config.toml
d_model = 384
d_expert = 416
normalize_top_k = true
vocab_size = 16384
norm_eps = 1e-05
beta1 = 0.9
beta2 = 0.98
Below are experts of layer 2 (counted from 0) of a mixture-of-experts language model. Rows are named router (the router's row for the expert), up (a neuron's input weights, with its number), down (a neuron's output weights, with its number) and show model dimensions 192-255. Each number is 200 + 30 x the weight over its row's rms, rounded and kept within 0 to 999.
Before each expert's rows: "mostly gets" lists some tokens that are sent to it at least half of the time; "comes before" lists some tokens at least twice as common just after its tokens as in all text. This comes from a sample of Wikipedia text that the model never trained on. Tokens count by the router's weight.

# expert 3
mostly gets: "with ", "from ", "), ", "for ", "=", "after "
comes before: "the ", "\n\n", "a ", "- ", "The ", "In "
router,206,255,193,224,149,210,211,173,212,179,202,260,210,190,200,212,181,195,196,165,230,179,185,167,199,234,205,216,191,181,202,181,226,199,201,225,190,156,193,94,168,214,225,183,133,175,96,190,200,212,164,215,172,186,213,246,237,162,191,180,198,184,173,232
up0,168,177,212,156,233,217,216,226,146,178,204,220,186,232,177,181,200,173,199,208,181,167,203,206,201,232,148,178,159,156,223,204,223,282,210,192,155,249,187,176,183,178,251,229,239,153,188,169,262,187,221,226,230,202,180,161,178,237,244,210,190,189,218,194
down0,205,178,204,201,233,182,195,218,189,198,199,233,146,165,195,266,231,144,178,215,205,202,147,158,185,147,182,202,222,211,205,228,232,194,226,170,136,169,203,175,225,182,197,175,230,161,223,155,147,156,184,208,206,226,190,214,210,198,230,209,224,165,215,205
up1,215,188,180,200,192,165,213,218,193,245,178,178,246,194,214,224,184,231,183,147,171,186,199,222,219,226,146,216,164,250,172,251,157,220,150,179,177,204,211,196,205,193,207,207,224,211,200,170,168,198,196,254,140,208,179,221,214,194,243,186,151,148,258,167
down1,183,181,180,137,193,234,259,252,293,202,191,226,185,220,257,197,213,257,224,212,248,227,159,208,238,219,151,188,188,207,193,191,169,226,189,217,211,174,202,243,210,210,202,266,227,161,274,256,207,215,229,241,228,217,184,195,213,187,241,253,167,186,146,160
up2,179,214,197,175,197,211,158,257,193,163,218,197,168,182,175,187,172,177,187,265,137,283,199,256,211,229,190,222,171,184,203,161,201,180,173,137,206,225,163,171,154,210,138,212,243,192,196,247,147,200,224,197,218,199,236,194,186,247,177,200,220,191,234,183
down2,208,186,214,172,194,165,153,166,207,212,180,140,213,163,208,199,221,178,209,213,148,220,218,259,191,201,201,176,173,232,232,186,176,181,184,224,194,210,197,214,169,161,162,232,170,169,193,247,150,227,211,187,135,175,235,221,231,170,203,163,132,207,306,163
up3,148,204,169,198,208,195,190,193,195,236,177,165,151,209,193,223,178,214,142,227,172,184,186,215,172,193,115,235,184,211,213,261,203,211,232,236,212,180,230,187,257,203,241,182,182,210,250,187,190,210,177,228,172,218,266,215,167,201,115,181,137,196,175,178
down3,211,179,187,169,155,178,206,134,183,201,163,162,154,175,193,238,217,199,193,158,155,242,237,192,199,231,213,219,218,188,158,231,203,169,240,197,252,186,196,185,148,201,193,162,134,209,217,220,164,225,183,186,178,99,219,165,156,241,205,236,197,236,245,233
up4,186,225,216,181,187,143,188,185,146,234,194,228,212,207,221,205,229,190,173,133,202,210,236,207,184,188,157,210,193,235,213,230,207,184,236,224,189,175,172,192,167,168,248,184,205,180,156,157,236,181,194,235,157,205,234,166,148,140,198,191,237,164,180,218
down4,194,135,213,152,148,173,172,190,155,208,180,169,263,241,199,236,185,186,184,209,214,206,198,208,210,181,175,226,265,232,239,189,168,159,213,218,153,203,220,177,187,216,223,237,252,241,207,217,161,154,240,180,241,219,244,218,176,189,161,199,190,212,187,215
up5,188,215,168,173,208,197,155,154,147,205,240,214,220,162,236,169,201,227,207,226,224,192,160,166,230,194,183,184,227,212,215,222,151,196,208,246,204,191,230,203,234,257,277,235,228,219,209,223,171,222,203,117,156,204,232,178,173,212,215,207,228,249,210,223
down5,228,151,195,190,198,231,175,143,167,220,234,241,205,172,219,169,230,231,274,213,219,205,187,186,213,218,178,207,179,248,216,167,217,209,238,201,214,189,242,156,217,219,215,246,230,224,161,183,232,205,158,202,181,141,173,249,148,219,194,233,218,239,141,198
up6,215,163,213,191,179,203,266,221,216,218,213,182,156,249,145,207,181,167,125,210,150,225,220,213,181,157,155,208,171,211,228,221,200,229,191,206,227,217,146,176,187,209,193,204,177,185,168,192,153,184,225,235,193,214,165,221,195,181,185,221,167,203,219,130
down6,197,221,177,152,158,208,207,137,238,209,145,251,170,223,232,207,199,154,196,232,147,195,213,160,191,197,211,204,185,203,192,209,161,148,205,214,184,223,198,214,213,173,269,258,217,184,196,198,269,171,213,233,207,190,169,188,186,144,186,146,206,208,220,157
up7,232,205,207,156,135,235,261,287,158,220,142,212,230,185,207,187,187,210,206,201,231,160,200,161,196,207,202,176,202,150,189,241,175,179,229,202,197,184,123,181,234,167,228,195,213,200,173,197,176,177,225,204,235,189,153,229,177,180,177,194,152,194,226,179
down7,285,178,200,250,228,209,156,228,253,183,164,232,229,218,218,252,222,204,241,194,188,209,202,173,201,178,224,211,156,167,171,169,210,204,185,151,170,160,225,157,152,243,209,227,248,163,207,238,246,223,191,277,183,197,188,238,236,180,139,227,179,156,211,150
up8,217,209,218,241,275,232,185,224,251,207,204,156,172,275,203,162,229,176,213,235,168,218,176,158,207,180,244,250,205,236,195,179,194,253,174,204,208,238,194,173,210,213,182,169,216,212,155,227,206,224,207,227,205,173,223,207,170,179,154,219,191,208,178,167
down8,214,192,202,265,201,171,166,156,153,197,240,222,168,190,189,190,194,200,213,246,198,147,155,253,184,182,226,245,190,171,206,159,264,229,208,203,193,217,177,228,204,147,202,243,188,200,189,245,227,226,258,212,236,137,201,158,197,241,192,244,224,217,190,261
up9,181,146,182,196,203,230,223,242,253,213,225,237,232,237,149,192,153,196,178,164,233,204,248,212,234,202,232,198,180,166,211,188,214,180,210,178,191,211,214,184,215,184,196,196,233,167,183,191,141,154,245,191,198,178,179,244,202,213,217,171,146,165,222,208
down9,189,163,166,192,175,176,205,231,191,181,220,181,174,164,224,157,254,171,132,168,170,237,165,143,267,148,193,180,171,234,244,234,156,183,178,210,238,191,217,200,155,211,165,205,232,210,286,236,202,151,192,176,158,163,177,212,244,239,233,192,203,208,180,182
up10,204,171,211,243,191,190,201,182,217,216,234,178,168,188,277,163,211,247,175,156,90,193,221,195,233,230,211,188,135,156,226,217,162,208,210,197,178,184,168,206,219,210,211,184,269,208,218,188,209,182,244,240,182,178,179,175,212,171,178,174,231,179,220,212
down10,182,156,165,213,192,193,186,218,210,160,164,167,160,157,197,226,189,188,185,191,241,195,151,215,159,226,208,177,185,209,211,162,187,234,181,166,235,200,214,154,180,185,255,229,170,230,155,196,185,160,219,186,163,183,222,132,151,210,203,187,211,241,147,189
up11,184,243,232,190,194,187,128,231,230,185,233,134,146,199,160,175,159,175,202,232,216,216,185,199,211,239,203,248,197,208,235,223,209,225,194,217,171,182,184,165,248,174,200,226,185,235,178,119,140,194,265,204,251,186,175,165,195,164,248,213,168,213,217,197
down11,238,202,179,197,142,208,169,182,226,203,251,179,213,282,214,160,178,189,209,206,192,214,190,205,194,205,173,252,235,206,200,124,145,169,217,177,237,226,206,209,193,202,219,162,171,229,138,165,224,207,205,182,146,238,180,231,200,192,146,180,201,283,216,180
up12,208,120,224,158,181,176,226,198,134,174,188,230,216,177,254,224,262,203,189,144,206,197,194,208,197,166,160,219,192,239,242,222,233,252,223,212,162,242,228,222,208,175,223,187,141,158,258,178,241,166,190,229,179,249,138,198,239,239,224,165,178,201,163,169
down12,194,191,197,184,226,142,187,212,193,165,162,195,173,236,241,211,196,213,146,192,174,212,159,222,155,202,276,218,182,241,241,265,212,191,165,269,189,223,217,237,216,190,227,170,174,194,214,200,151,186,144,214,163,294,214,171,235,198,143,184,169,134,177,195
up13,170,208,192,247,221,255,138,191,199,172,211,205,137,221,149,208,168,221,203,219,208,137,243,253,197,171,180,132,200,213,179,203,206,260,266,185,205,240,150,226,220,208,242,183,206,215,184,151,188,166,221,220,226,172,206,228,189,136,186,199,217,168,193,212
down13,196,228,167,240,199,202,178,228,189,223,166,222,208,183,221,170,204,197,242,198,176,204,194,241,217,207,199,163,248,210,253,196,211,214,202,223,238,276,154,187,205,169,231,241,213,179,213,203,283,168,181,246,209,211,151,185,158,196,203,163,218,196,181,179
up14,207,182,206,227,219,231,217,235,193,182,151,221,229,210,189,189,190,155,204,221,178,220,168,266,152,188,166,224,165,281,138,199,193,232,192,234,153,197,179,204,178,193,205,164,249,224,268,219,133,161,194,264,237,229,220,238,126,196,214,239,233,233,258,169
down14,227,166,176,189,210,180,220,171,227,204,216,229,187,186,207,216,229,203,231,216,257,220,133,159,181,189,206,196,242,198,152,186,219,174,216,215,162,148,220,143,148,188,207,179,210,127,230,230,233,200,163,207,239,168,200,213,192,222,245,191,132,175,203,248
up15,151,216,187,209,233,162,243,211,212,182,154,191,145,180,189,238,168,234,195,199,210,210,221,201,184,200,150,240,199,231,150,166,217,212,240,205,185,204,235,267,244,171,198,181,193,152,248,172,200,179,202,173,226,194,221,166,196,197,203,217,170,214,208,165
down15,171,200,166,169,255,230,194,233,228,194,205,210,237,197,186,229,218,220,168,204,172,245,273,213,168,188,180,177,185,153,194,225,210,220,174,232,247,226,152,183,156,250,212,149,188,224,191,194,187,156,162,178,223,262,162,197,196,212,183,200,239,195,189,183
up16,170,274,222,230,206,221,158,153,200,190,234,146,162,175,198,177,209,155,209,216,203,190,159,236,183,189,179,210,173,167,228,208,190,240,225,180,228,239,221,194,224,159,209,234,216,227,218,159,161,149,235,168,167,185,214,194,216,213,173,170,206,215,170,156
down16,218,177,218,220,198,216,179,219,211,195,216,209,216,202,251,194,153,216,234,261,162,243,183,243,159,208,168,164,232,232,176,221,171,219,245,210,222,220,205,178,211,222,190,233,200,160,184,280,239,183,202,198,178,204,217,214,167,226,171,245,216,195,166,229
up17,165,191,241,282,213,172,188,201,173,174,201,150,152,223,205,143,223,176,200,191,185,261,211,170,243,197,170,213,201,132,178,194,195,180,241,167,218,224,199,150,192,189,153,228,167,155,175,204,161,219,199,142,194,170,240,170,236,208,217,231,170,198,182,209
down17,177,172,180,248,120,202,224,256,169,226,222,232,173,211,196,202,189,241,191,207,231,222,227,179,252,209,185,208,201,239,175,173,227,219,184,168,208,178,201,192,190,201,229,194,207,272,202,184,241,220,156,257,216,195,194,154,226,172,239,205,207,155,146,190
up18,179,214,235,169,209,229,147,280,202,194,193,218,180,218,213,125,131,226,223,162,197,193,274,181,209,224,152,180,164,162,232,186,230,181,238,205,197,207,226,209,190,231,230,251,239,211,254,181,174,175,217,176,204,175,210,225,183,210,172,248,171,231,233,173
down18,222,236,198,205,260,225,157,170,185,174,271,219,193,221,206,143,210,198,223,172,227,150,179,219,185,183,143,187,147,211,210,168,173,205,219,219,181,221,222,177,176,247,191,267,225,143,177,206,225,225,205,209,191,190,187,201,164,219,129,231,224,222,149,217
up19,148,213,206,151,173,205,260,249,172,251,204,146,181,151,204,183,233,188,239,249,195,156,235,210,172,209,233,196,194,166,192,208,215,216,149,278,184,202,219,219,252,155,249,252,221,186,171,209,192,240,220,172,224,204,207,224,179,230,214,205,168,137,225,242
down19,201,228,201,202,169,232,172,207,193,196,218,255,197,171,204,217,194,156,199,214,177,193,196,235,252,187,155,162,213,202,148,250,176,189,236,172,268,202,196,199,250,246,281,178,236,248,147,195,204,175,239,199,209,190,208,200,161,242,258,214,182,194,228,167
up20,215,185,140,178,186,162,219,172,230,200,181,196,202,242,215,235,166,253,161,261,155,209,178,254,125,236,221,180,233,234,203,201,188,149,155,225,247,181,220,248,274,200,147,214,177,222,144,194,196,207,185,128,206,198,154,176,159,245,280,141,180,184,176,235
down20,218,192,222,202,158,215,231,209,201,238,185,167,221,226,262,197,158,195,233,186,183,239,194,180,185,227,188,222,162,196,217,155,188,166,212,215,228,180,206,200,196,232,255,200,210,174,132,206,261,231,211,261,223,220,213,191,211,210,238,173,192,235,179,292
up21,148,253,204,241,214,235,212,255,142,169,264,212,187,199,163,216,202,215,218,220,221,196,208,211,224,150,241,231,193,227,184,179,160,179,213,224,196,159,222,194,230,175,215,190,169,192,219,118,194,219,202,200,273,192,162,171,251,217,211,192,172,223,216,222
down21,178,178,162,175,228,187,157,160,209,213,123,215,224,186,158,193,226,175,190,209,186,270,254,236,212,161,196,230,194,163,223,189,230,219,206,189,166,264,159,179,233,158,135,228,145,220,158,225,237,213,237,207,220,211,181,211,208,221,206,166,146,165,222,192
up22,251,226,203,203,168,235,227,238,184,175,227,183,194,215,179,205,187,155,155,203,166,246,255,204,169,229,183,150,203,174,262,167,245,173,146,193,219,209,191,160,195,216,212,255,202,148,227,202,161,112,286,208,182,221,204,202,210,203,177,142,163,183,237,158
down22,248,160,162,228,275,226,176,219,201,236,217,201,181,230,175,217,242,192,175,188,139,199,248,216,171,264,159,171,192,189,237,212,184,118,169,194,224,194,196,193,214,186,167,168,170,183,236,155,201,148,197,201,212,221,205,223,163,191,174,138,214,165,237,190
up23,139,201,203,226,175,196,248,185,207,242,150,189,163,219,194,241,157,211,192,186,156,202,231,194,186,200,189,165,173,258,180,215,202,187,216,203,206,199,167,214,240,187,259,142,253,191,229,153,230,185,222,141,214,225,257,238,174,228,145,270,204,181,219,183
down23,235,208,181,273,212,231,170,205,199,182,165,169,170,171,237,229,202,175,205,200,186,231,249,185,174,209,217,245,206,181,194,208,169,211,186,192,247,191,182,152,216,165,216,222,230,195,226,225,206,202,169,179,185,142,189,167,263,189,224,179,215,171,248,233
up24,152,233,238,195,237,199,246,203,146,167,168,154,247,154,207,181,192,190,156,234,144,224,166,202,161,243,191,187,182,245,200,166,166,189,209,161,217,190,225,213,200,154,176,219,180,191,185,173,153,247,245,207,174,197,184,183,217,176,176,228,196,220,257,207
down24,187,206,207,175,170,232,149,202,264,176,197,227,206,197,170,245,233,238,260,247,231,294,134,211,217,218,182,185,201,222,196,238,167,156,171,179,253,212,183,173,190,201,149,169,196,245,208,206,195,142,211,171,205,199,200,265,211,212,222,233,210,274,213,179